From a checkpoint of a small mixture-of-experts model trained on Wikipedia.
Training: a variant of SOAP for the experts, 380M tokens, 4897 steps.
Below are experts of layer 7 (counted from 0) of a mixture-of-experts language model. Rows are named router (the router's row for the expert) and show model dimensions 0-127. Each number is 128 + 24 x the weight over its row's rms, rounded and kept within 0 to 255. Numbers have three digits each.
After each expert's rows: "mostly gets" lists some tokens that are sent to it at least half of the time; "comes before" lists some tokens at least twice as common just after its tokens as in all text. This comes from a sample of Wikipedia text that the model never trained on. Tokens count by the router's weight.

# expert 55
router:098090120109128060167150160114161115134151104123088085113149111106117111121176119175110154124140126115134130124131134096083135148116107131161135153093123112155139088144124161177146138123127141157154109155131119111181147111135136152142147147132167135134122091110090105130165130074140137144141117164154156145142179118131106115125129169106156151099107139106090135122118166109152128132149
mostly gets: " plant", " acid", "oid", "atom", "omorph", " iron"
comes before: "s", "ation", "ed", "ing", "y", " and"

# expert 165
router:080114151185102140133135118083155112075080116078109112130111115143147141114117151114087183135146106111169099111135157146105123128168127124117120131123154093147126077115128124107128137132150106129131115093145143111125129143098138147149155143136108160109095145108146128118106098152160131086072097167121134099131137152108120135113096125113168097147098119112145151139152103083142172129107
mostly gets: " However", " century", " however", " ago", " respectively", " today"
comes before: ",", ".", " and", " he", "–", ")"

# expert 154
router:111109139129095107100152113094083121093127083103103129120128160126148133163139155134115121145145095115120098143098123102107092138166114133166158124157174096143139125138102109076135130146124147130134103101101131151143134159131113146109125147085144087131089169148096130106097133155091150143127134123125099140089176087139120147115106173100127138105100066134144149119110104120143133171091
mostly gets: " season", " War", " war", " military", " Cup", " Army"
comes before: ".", ",", "s", " II", " in", " and"

# expert 24
router:138125125093092093083140124154152148127106166156135136134098133102091130178146163132116094147111091144146110152116181097123126100113120156103109117118139109112115072137130088110143146148125145089076140134151093115156143096120104103112163099088169143113149151093110147117122127108166141095097124089142125143136098143170139161136152133156104119122156155132126142120138164121092100154121
mostly gets: " Coordinates", " Candidate", " Website", " Length", " Preced", " Genre"
comes before: ":", "\n", " |", "s", " (", " zone"

# expert 148
router:129135115102138105123116104129151073148141089153121092150137121118129125076151090148099122083163154080099092133166147111125118137150152155110134114141167147106156120118146094132181143171129174141162159111147146090129129168172139114116134116125112102095130129110101118131143122137162152116160130172123110135160136119112122109125110128131091101179095134118122127122158183135159147133163
mostly gets: "′", "″", " $", "^{", "$", "_"
comes before: "2", "1", "N", "3", "0", "5"

# expert 140
router:147149101091142131123132133159103091149156144068135106121140142086082131111154151116171161132095118138130106103076152107162134070132148106139098120100146137103131143112138116170128107128114151112140157147150097152121146141103129121129101079152138093144107096153119141094115109125089100145164137106135118166146089127118167111114149164102109113101121091127168103110139136154103143097146
mostly gets: " con", " dis", " un", " Con", " Dis", "Con"
comes before: "1", "2", "s", "st", "t", "source"

# expert 152
router:128130129080100117084116150155116117157127157152162130164152148153113120116110137113122123120129169105114084123167120112127090076105148149107136119122163143120107129133142100115138136164103130149157137146148121153085118155164133102142104100116136118132116161095083085131108171083121151111129165127142102126151095150143144125163157130176097193120105142120103179118143137095150112129108
mostly gets: " MF", "CC", " DF", "CP", "(", " UTC"
comes before: " |", ";", "N", ")", "P", "S"

# expert 74
router:130082105130148139118132108135131102101085132181139160153085142130157107160082116121141122140113100159150104146109111126126149099134152176111093124126152136118134108160107117107131133155138127099124177094102105119120153121131109106107150116141109127100156123085129108153116105097119140079071091102157146128129090168115131128160150075127090102117143142114111113130162145108082111130085
mostly gets: " Coordinates", " Genus", " Website", " Genre", " Label", " Species"
comes before: ":", "\n", "°", "=", " a", "-"

# expert 26
router:101146101103083123129150085142157127100136132179140133114060127167143129087149130121124088096163134162081072166141166126136114094132125151104110092115141136181134098123137093121159151163126178138163178093154152122154111120113116128116141157143124133117119134131136145146069154129106151137146122152120148131144157138125110110102135110100082151138137121133126135113123141099140117113131
mostly gets: " million", "www", "½", " ±%", " pm", " billion"
comes before: " |", "%", ")", "0", ";", " m"

# expert 122
router:106134103127144152107089122151102107141134176113133151120140106138165173134158077194115151110076147112121120094146114124153108093177145122121141113135111165133149156122126153145116103142143161105129146126154079125119103131156150118145103085118124146133107121095122105134125105099100118132132081135148107119090101102119154083100103124092107143146103139089077100101121140099136148148112
mostly gets: " (", "(", " “"
comes before: "1", "2", "3", "born", "4", "Note"

# expert 175
router:109157117114135099157151104097157153172097103097120114103139118125118129098131102143118111104103150133108119151152112153114113117177144095108103085094148141095091144115124130093100158118138129127134167112134137113161123152131127135172097091164095134105136133111113106127086173105151110159159120151107087130119107114112182054138163146136103131128146103124149150121122165093112110150154
mostly gets: "^{(", "\",", ","
comes before: "0", "5", "6", "3", "4", "8"

# expert 31
router:111132119141096110111134101090116114111146144108162115127120151107111139089146152140162136130139161170103139110146091112111131071093098119131127124089124128141120090137106086120120133160110130108111078142091136161090159122106109144135121158126121152127097116089104139079118146124145134179101172126106161116128163101174110152178078099155136122132130137091124124113148095164105107125103
mostly gets: " government", " player", " member", " Army", " director", " Council"
comes before: " of", ",", ".", " and", " for", " in"

# expert 95
router:163118120109140129123130135128155126124144134170155160169160103129087151169121163125167131129095132126161100119120142103126144073095160131149143108147162131096149112135090099103124115166142109102135169149140116162125115133086169127130175106153147122133146150115144105143110174096119111113106151173155126142144077174160183146128135134130110110161124134145110113111147151126099163150154
mostly gets: "See", " Genus", " Length", "Species", " ±%", " Elevation"
comes before: ":", "inomial", " |", "=", "-", "E"

# expert 6
router:089139143113111142105130140099107129116142125103129117171113118114136124081106130119127111119140120118143127094127086170159146139103144129110094112147117097143127124151129099138096160106162129137111115094120125153110133098137072142078094159151151090132170120163185172139132097105146122103111158068128151096101139135116141156117130127077130134146121128161149107104118115148172183086141
mostly gets: " took", " gave", " wrote", " had", " having", " led"
comes before: " the", " a", " to", " that", " his", " him"

# expert 40
router:097113158152114110151136105118173137120093114099110134111125117109153160107123101114159114091121163152151085133121138135133134119162146146097118109082173138114117159115127185106152155079149120095141118113126127114157151167157113152173109095148097175113156163081109109150127148116117131110154108165097133147103170105127134107119160154083110098121128135115157144127136151092122122163111
mostly gets: "),", ",", "\",", " Although"
comes before: " and", " ", " which", " but", " with", " where"

# expert 15
router:097125114165152156123138173188144128129108108120149070136084080144140119110150122123094165100082150107157169132080162118126138091142144082165134109141111125112103115121122136146141154145113163126120102117145090134103139087109135113120167097108081109126152136144123102122111131113112151115143110121098149113148146112154090145129155110172140131097143155113122086124119165097105121143107
mostly gets: " ===", "---|---|---|---|", " Opposition", "|---|---|---|", " ==", " |"
comes before: "\n", " ", " Date", " Score", " Notes", " Votes"

# expert 7
router:118106150100106132126149114138129121094119162110089133103107120140152127095097119123125187130114097104129154126138142181149159169153116155081090095146103125125123138126144088100142161116120100158120110107157140148124135143143128152131119168141107105135138137157170123101117106140128114100109150123082096090135119167085146154120099126133140118120085148111120153145046105100174137104115
mostly gets: " began", " moved", " announced", " returned", " went", " started"
comes before: ",", " to", " the", "–", ".", " in"

# expert 126
router:133121127149162150126127116150081101123120106134150151122111115155168136142100103131155113122131141099106090116132126133195137164134110141108108124093156187133108148158165119130099096090162110171117109117118102102122160100139146102107130124135116128132176119178148101115172123128130083106069110089105138118136106128098168146152108131115160120174119167138128142132132157108129085136127
mostly gets: " during", " from", " between", " on", " at", " via"
comes before: " the", " a", " his", " its", " their", " this"

# expert 80
router:081121172107139158091104070112114124129144102118120146163148119127141132099122142133143124124136117114157078096146118180115128137119143162085117117141145119075154087159106126131094133110160112105086130125109133144077140154124112119090141175176112127143154121094135166122115091135183106127139112123089159113102153124117144154127142131112146126165135114180112106119126112132134135077118
mostly gets: " wrote", " went", " become", " gave", " appears", " remained"
comes before: " a", " the", "s", " to", " that", "ed"

# expert 187
router:145132101097137150132139121177129094108132105162160174133090131101163101104123137112127125090118149091141073154155179118127087133111138144146109125135128097128093132111169142108117103137150126132127113119157112078092107151151082131156099149104117137116152123164121114159123148139158133118127167114131124113166149147150163145197089150152111127125152154130141142117141163123140096149079
mostly gets: " Votes", " Turnout", " households", " Density", " median", " cost"
comes before: " ", " the", " $", " a", " (", " older"

# expert 113
router:138133098094117108163091107135142088148132173097148162145153153137083081160129172119144114160137121174125156126150114103102103160139144127099142126148098113114110126106109136145108140162151106131159169156156112090156135107142143106113186138167156163094114182073127123146110126125090123148112124127116122102154136135142140123168102153137155139107146156141103134141118152129152102142100
mostly gets: " auto", "л", "born", "่", "Gls", "ร"
comes before: ")", "),", ");", "″", " known", "a"

# expert 172
router:127115155100100118118139119101092135142150148118084096158133147098121179098150116126109125107121158109106082153146111122099167159107115091090114135161105164116178082095097120085134108148117106105111119127113140116155130153142106128111142098138123119123111081125095096086153102167119127093103117145114115104138105123127117175138126113135161111135073116156118163092112130141112163145093
mostly gets: " located", " Avenue", " died", " Street", " Stadium", " County"
comes before: ",", ".", " in", "s", " (", " of"

# expert 169
router:132125124155158113123141109146101144107112183086120148090064108130097176152132086143133119101124129121133117136142102141131140136119128068104114158132108203134119141110093132122124079088114115097107133127122152112119135111159126104124117099140125124095162124158124108134176116136145132122149119085106158162138124115103164115197150107125121122159126110087138151102118134102117093148103
mostly gets: " near", " across", " within", "towards", " along"
comes before: " the", " United", " New", " South", " North", " St"

# expert 17
router:108161141132104174088093132091151139120148106121120105125149143121134165152128180117135151129123129136132077139114184140096075124143131120110141118134141137132145130130140146119143149141143145135133090105129150098147144106152136126159108149108150123122101080088133172125107140128146133168104133165103119081098152106166129163101081162147136082091099153153135140146108077140109143137083
mostly gets: " December", " October", " year", " years", " January", " day"
comes before: " ", " of", ",", "-", ".", " later"

# expert 133
router:160110111094115160115106133129102100138134123181126103124124110130109098094144148129133108130161151141094065149085114099152129144140142139114131119112184134080127106112137106113105090155134114171145134148098113174162118163130137123121148155104082120138107139102127106123121153112116140155141120124105098109154123095121123084104121160172200101121098120099098110116138117148082131104114
mostly gets: " Award", " album", "final", " medal", " Awards", " event"
comes before: " of", "s", " |", " for", ",", " in"

# expert 176
router:135104129146141159110143107127106106132131145147136123099092166156161130158094147133165103127140166120124107099124152084159107108091099136119155119082119160095132149165110113116116157126121108139147091125095143093136134152161115087115123162146107130125110118137119139149162149178153107137109136103141139124143163125097139146165148152163125147138158153153181132195167170124132128170096
mostly gets: " To", " By", "To", " Under", "On", " to"
comes before: " the", " be", " a", " his", "ward", " make"

# expert 83
router:144139107128123133132121152151152122108123128154155144149162116129142167102131143092143152112090130143124153095141143147183134139151143152138128125135129119090168136114162109124156100159159136109152148136135111126112067147125157117133105120153109153119117141161210095105125103194134111126142103148146074141154131107124125149118137127153145112181050133099122105126151125160112147144114
mostly gets: " Thu", " A", " Tu", "Ju"
comes before: "1", "2", "3", " few", " new", " number"

# expert 116
router:110158100176171127120104110105140162136137163182135116087129131116109094102167156106128086126141135148091103153097134106152123179156118136159149101143156156080144118112104159183160145136099132127134123110161127139132128156139166190108147122129123131113099154127123126124149143099103162131149109136094104142129148162134130134126109151129172144174118169116125120108114104138079118128139
mostly gets: " British", " French", " German", " London", " Italy", " Paris"
comes before: ",", " |", " City", " State", "n", "'"

# expert 60
router:071122124138119110123088105099110139136129131143111143122109126113175125094168154118115131143133135136118155144123088118098108124123095128174115104154133170121113085098131157144163179134095111134145100110125130143135137171146155179113121173097139141106094169128112156093139140157104132118114130144124098134152154151095111119161113127140153174121137146083167158101122077087126097151147
mostly gets: " York", " England", " London", " Australia", " California", " States"
comes before: ",", " |", ".", " (", " City", " and"

# expert 93
router:138126113140097115100149161134088153078188187151138122162150099162147106133158116121115119103137148127130148131125140133151088088102156116130140141123077140112134096127127152122129167149131136154107099109114167123131151180101116147120162101096154094110104110084115104120088121133127125113101127129110083153152143167112093109154169127111170124116147140097134151149119129099138147091108
mostly gets: "ović", " she", " Beach", " he", "ić", "Sullivan"
comes before: " (", ",", " was", "'", " is", " |"

# expert 19
router:078087136126130103113101095083069151130138121139122132138096148110146148109156136144087155150147143148145174139159085137110148124132125143131123116154097154112130087144135182147127142094147119159114101135107163117105150147132091121108100171102143163121091131116117107102110122185108118154127101133112104158143168160118101144167106109144162135135155143128119133096095114128140115078107
mostly gets: "ford", " Smith", "shire", " Williams", " Jones", " Johnson"
comes before: ",", " |", " (", ";", " and", "'"

# expert 77
router:116114135166167128124125126124134154126088165160177094147146137137115087126092162156140153109145084135155097151124106131111140159117158140139095148136113148149132158157088127154125153112153098108168080116095140126109144146119157106147166123152129109142167114125156156168117092140155133174153130115137148138131131147207129130155156131134112115115101114124068152116163100112116133136129
mostly gets: "=", "|", " ISBN"
comes before: " ", " List", " \"", " —", " USA", " A"

# expert 157
router:105099132110117135138131128111087132170104138114094132148084093177088105114110093094116139131124107170174103152105140111136140143123168092125087142124111168101135139103133104118109138105101127085143138108150120127085124132156152096108132172106134098084164154137155089123186122148125152124087142114135101142102106166105128147137138120116120102137125130115160161123118111099178102154118
mostly gets: " attended", " at", " ​(", " studied", "At", " graduated"
comes before: " the", " •", " (", " New", " University", " a"

# expert 45
router:120100107100087099137107123088090119162144110112163149126165140134088123080139121123130178116125173158108136105115077126109142106117148162120138155123194173131170099106126094103103126149115121101119129147150159099093139156145115160090120135096124130111108104102118131104121120115102139168095099126095130124126121132165130118114130131158126108159096116104121158104095071114104117122133
mostly gets: " University", " School", " family", " school", " College", " father"
comes before: " of", ",", ".", " in", " and", "'"

# expert 38
router:110127145159123144106121126161092109143091158160099110113152117145086090139066148124141183089116126146143167190126133126111115172137107107106101126132127147118129171125126116105154128087145103117156106140155153139129104127160182158138138128150132175118144139142183125143178126181106139131136111136169109101110109129126132132177108150126150110110126127131129132125102107129149105133089
mostly gets: "born", " late", " the", "@", " born", " early"
comes before: " ", " first", " United", " same", " end", " second"

# expert 82
router:129163108114165117114109090142126130159126157120157152119121100124107155154139094151175127126157142172118105113061107124149158117143098106162109134125165167119102168135142135155117125096113126173118111127149110144086133094120111105116094088155101117120148158164129131113110150102119116115097154114091121122147117102109152157153147102111103169089146136152158161152149102108100080107126
mostly gets: "Outstanding", " International", " National", " of", " Best", " Democratic"
comes before: " the", " Science", " a", " Arts", " Art", " Candidate"

# expert 99
router:143148124164160118148165185152140107122120143137132130136127166148085162103121108123146123115156113116149143137127096155149111122114146119158138114105161109103074157130147121164117101130108091110149151131143164140136126108081156156131091090134167170113131147157192130164120152145180111165116162118142139095127093114162123121128088137148148138156109107146143128105090127144145155087144
mostly gets: " a", " several", " many", " an", " some", " any"
comes before: " ", " new", " member", " number", " time", " few"

# expert 161
router:138086169099133097119126122111113150161155101130134106113127131118143199084161097171121094166130093139102107121103131092094134124113125110098099149167065149136155103095117113114136163134089123113138148095137154102133142166114117127105104124105124100136108109112111095097156098157140139091112122090098107135138149123121118157124127108118155122123119102107138148095089147154099131119080
mostly gets: " Avenue", " Railway", " Creek", " Center", " Street", " Airport"
comes before: ",", ".", " School", " (", "°", " in"

# expert 121
router:125150116135163156135162126133142165098123098115134159111094124161112120109107085125160134146129123117154106132130106120131109109095111092139153138127120118130076181120161145153089166154152148157168109121142162095138146144098095104098119164139151112111153090126152135152122089140154129152080139123157117173136131119095119139120079104125103160132136161171154118151135181110114149168134
mostly gets: " would", " and", " or", " could", " must", " to"
comes before: " be", " the", " a", " have", " re", " make"

# expert 35
router:089100124100109155116129097095062107119126093158092121149107159118138103114115137131102103138131145113105136123145138176184136151128121141120140116135098103117160143096140157147102144117104098123100111167107140178105125150118101092098120151122136113117090151148123113085128101162111119127144127131115111177126147168126114161097156101113129141121130151164113139156087159181109121078110
mostly gets: "Sullivan", " Jane", " Torre", " Martín", " Clark", " Wilson"
comes before: "s", ",", "z", " (", "e", "a"

# expert 184
router:136152112115101089090119137090122120138132119124141131142162098149183140140131137110149099142165094138091129100167102129114123098121104133096151126167155145133146113061142084160149105141092158184104118104118167126085086144096129138154112131136119103115116154137095098110122168132113144136139153151118130105142096115108094147122100149176132140120112111109122178174109156107127141129126
mostly gets: "SA", "CC", "II", "IV", "CA", "CO"
comes before: "S", " |", "E", "N", "A", ")"

# expert 149
router:113160130154137134139131126120123148146060132106128109122139127154135162096139073124150130134144148121159126105086082112100116096134139129117133133111127136155107166095097182098118151098149134112147132125142084128143147152133131153166122121131157165137163099084132144152119132086172107132124110179119094160149132100136138088109135126074134122153096150119143095165148139079163115134156
mostly gets: " including", " Although", "\",", " although", " include", " especially"
comes before: " and", " the", " but", " which", " including", " a"

# expert 144
router:110138121158167107099084120110130135163114114142147114166076143124142156144143113117123106118107119138134151121089135119158147085114151144145156109131157124136128076129105123129175125156102158117143161146119134124154114091123140109094113125102147097117170150070116146118183160103120160106154125111123108121135124132114186137158157128176096126101086168129123155170145136154156165121114
mostly gets: " UTC", "\n", "rthropoda", "==", "===", " NRHP"
comes before: "-", "|", "\n", "=", "==", "See"

# expert 52
router:119167109157137116118120144094053151143071141091108106116103102144110146115124104146118168102126120159152111169151139137097141139162160111109085129091114188131121120106116109136118086083121135119168143113140147123124147145171122108141095141145095117097165127165107122117169146131138133100163119111115144121092135121123134123154156105116156103162142103128155166134104128097100102156135
mostly gets: ");", "),", "western"
comes before: " ", " New", " United", " U", " A", " W"

# expert 10
router:149106088126099060146129138088145149168135100122120117129164127120131112124133128100131187151155155154110129150137130141095158124108130116126112128137129139158135121102155149179136153142126081118100110163156104145154129112075148083140147105104114097150103129104129178117138146140109112119111097151155165138109176125146112087117091134151149154074125155094130145105167122135106138115153
mostly gets: "troph", "osaur", "colon", "omorph", " mechanic", "phon"
comes before: "y", "\n", "ic", "al", "ous", "ist"

# expert 30
router:126162126126079116106124159090152107100106097096092120138141138107127131126132147121137126095138132174129090163143174116116135106136159138114162125161137118141149127132184100098183171159149093117093106098146146088135131146138093170178131161105120107139109083135174151127112141151121154160101133118136142107119145103146126152125106154153144117112105110142150075134088125138147142130103
mostly gets: " life", " death", "weight", "year", " days", " birth"
comes before: ",", ".", " of", " in", " and", " to"

# expert 123
router:107145119117107041138150150115155116154124098157091094114143137115120100120168138119125137121153128118100126119117121118111135111153114128110122146082129150159175097108146144146104137162119098139091098132116137142144156079122126104127158076110140111203119169132136141160161130123148111121127129151143149137142180084135123109159129145105156147084129130141132144106174147153090117139152
mostly gets: " guitar", "log", "ograph", " acid", " photograph", "final"
comes before: "s", "ic", "ical", "\n", "y", "ist"

# expert 67
router:083103112140166112091107116112083151113148106139112124134119170138108118108095091148126114124140125167155140170072095179113101098142149103108112143131101149106148152113126114155107128128164154127156130113153119139068123140131106127114137134155104098123145110115101152127108152138152114118160120109087114112092144108133122147100143122079109105136141116194124096084122126101176108129094
mostly gets: "),", ");", " became", ";", " =", " –"
comes before: " ", " a", " A", " $", " \"", " American"

# expert 44
router:092100110157118142099091110102130157119059133148113145152120101114119127164144099107155108160122108145120124186121144110144135099141116177097116158113175087099117058110132099121120145138121155113094117124104114156107138118146096116136183127143105135098167141076129107137140145135124139130106129128120131130128154109161134113176109116140153098120136125158084136169112126101155106154122
mostly gets: "History", "inomial", " Title", "Personal", " chronology", "Results"
comes before: "\n", ":", "==", " |", " ==", " is"

# expert 155
router:145144161165158174153164147156062106135135140128090170094110148146159139155112139131164141148152131107125100097128123111158113147113133112113085102089145160124130163118167112108090114084150112142140145103140101101113146129166125109117119105118146125109158125154130124122179094147136107146077119118088130118123118149112187149116116160140130090158100124123147106141110116098156114152151
mostly gets: "In", " during", " between", " until", " in", " before"
comes before: " the", " ", " a", " his", " this", " its"

# expert 136
router:125099120131106113107116137091133150103136077141106121172147170110161157160180160123132133134138107175087143135117114086115130154105122142105111128166138157159113101173142158132180138141088125167124119117089147121085162111117114139109130145150143154148119108150105138080123145137127128111097134120102134112161129094155096147189125115111154124081132130100147154134153147129116103102097
mostly gets: " Racing", " Technology", " Defense", " Engineering", " Albums", " People"
comes before: ",", " (", "\"", "s", " and", " of"

# expert 171
router:121091126168113160094089136103109101117141126099124092111110122111127152116121081086133131119111169159121102150122081118116149118110122141125154110135167144153143087108139158184177176153096171105121119090146142103147129148140142121112146158134107111141137165090104113125138132163146155106143135166117161135156138111107113158168127116120166103106122143152146153164118100131137106165167
mostly gets: ")", " States", " Germany", "]", " South", " Italy"
comes before: "\n", " |", " is", " and", " (", " ="

# expert 150
router:122159136142154173122137141158104129129137159131136150104146101096164139136107159103131148099113146133140096101150086149142112141147154160114153154107117104159120141148099115128108121134102130108172145099086074104156128096164152137116135124137099084153175097132098127148093089111107115091079105140147113139163164122117138117121081170123118138142098116145148078131123106126127127108181
mostly gets: " because", " if", "On", "In", " said", " although"
comes before: " the", " that", " a", " it", " he", " \""

# expert 1
router:111103108132166097112106132110137157137099143175101155157115171116127152182139164126131113145140075134156100163125142096120119107111148154087104129141153109109106097114143087148141132144124155161098129129140155137157139151096137154145130123099147149132153168100157111150106154126149138092100120107143168118133115122136130138150094127141098110099168147106095147084125196118087104157126
mostly gets: "History", " Coordinates", " Species", "Personal", "Species", " Occupation"
comes before: ":", "\n", "|", "–", "==", "-"

# expert 66
router:077142157091133137136126123117134124149121165129102135101124133139120110110121142127079149165145131118139180114143123156137140158135173164151058117147073159178148098141133162156095138113132156164087142114110154133106131130091108096107121169134097112186104151133115121120109136161123079130132122119121123169111151180127102104136168112158107119118138118148106150107132134129123143120100
mostly gets: "hl", " Gill", " Brad", " Beck", "feld", "ü"
comes before: ",", " |", " (", "er", "son", "en"

# expert 177
router:112113127158145140167114133114095128126083090097140099103070105100153126098153121162064164109101171081132122163121147084100136131141148116145120107140157118139140114154118106085127140113141147173151111095147091100141156138150135107107118120122109117112176147137136147147118148130160136089158132133082110125126146113122089132107139105125168131116149078107105098132150142124091115139157
mostly gets: "---|---|---|---|", ";", " |"
comes before: " ", "\n", " —", " +", " −", " –"

# expert 111
router:157114092134157153132148139149077099127130099148098168109089111152140153113138125113156129120155153109134106114153132103177162120120102132120097116080103124147134165167136116114110133072179149142131115134130119125100141121138087132114121146150148137127162160169128132132194141133155124099088139061127125110136137125102144159155121134123105162160124116144134091162104157089154134135100
mostly gets: " with", " for", " against", " after", " using", "After"
comes before: " the", " a", " his", " her", " their", " an"

# expert 132
router:100161097156149140104159138158115111103086125181155103164111138106164111105102163142144162125127164064118078135112109142130154083131158174131093133145144078134086152152161194111109127147139107167131098120127104121118121136153133128110103106105097121139153163118120126129102143129125153157150143162133124136133130122147136103137120152108118106168143123139104106144159144136112103137164
mostly gets: " Nominated", "Billboard", ".\"", " criticized", " Won", " Awards"
comes before: " ", "\n", " —", " \"", " −", " +"

# expert 43
router:130124140140146091118107138115100127160129114166098135162122155154124160138122137094127092149101109107156155097121092138103102152106139120144156118117127119088076075151102140108108101161142168100166114130133097124143126107106150111120110143091104115093155102123132084134108182113127146106147159155141155142116148132122206145126153117159103088110110135101124131154137124143167125148173
mostly gets: "History", "Background", " Notes", "\n", " Pld", " Opponent"
comes before: "|", "-", "\n", "==", "|---|---|---|", "|---|---|"

# expert 46
router:136138107164135160140119130145109171119093113137097157127144145111100166145087134165127119141124092086152147172103123094104135150119126104101101143137128165131121168097093089134132091127102135131119121109108157166103145128165131138148132150104114147101173132181147111140126095181131139127162119137125158101149161124143123097157124149107109109151135136074088078146113134093097103121148
mostly gets: "):", ":", "|", "←", "@", " Animali"
comes before: " ", " \"", " UTC", " A", " The", " W"

# expert 112
router:087108140109096156099164144142153108147131102121124119145150114142144101157154143113124127129130100140145120132121158085153143100135098177095149102123124112128091111139137115130129112155115118179103142144089098135088143070113146168106138148134154087126088127146131116126134179099111144166156139132100147119115149135200152077110152145145149091126141146160134150120128114115111106133186
mostly gets: " film", " design", " performance", " review", " read", " album"
comes before: "s", "ing", " of", "==", "ed", "er"

# expert 47
router:106124148106159104126094112133130136093111139121151151151142086152153133142132092134141162114069153130122119102137155079164090139169128112096163107121146122100166143131183130109131124126145181126102146112098115083146080122090165141121167107166102142151100144138171137126138090170139099132126150151130099121148118111123165129118140130131095098124091156122094140101154130130115122142102
mostly gets: "⁄", "−", "–"
comes before: "1", "2", "3", "present", "century", "km"

# expert 58
router:150106136158154102131094126107083137154098161137105152118128137118149152151156126137103129097092117121100149120147119135129150154166107142148149151119129113089142119124124104143101128142124127097177158110136095152093125098129121110169123142126122129157164117090140079100146116117083140115165109112092143102077088125108174075130131134121110154097089140124089143148135093185150160144111
mostly gets: " \"", " “", "\n", "==", "===", " ="
comes before: "==", "The", "===", "In", "|", "\n"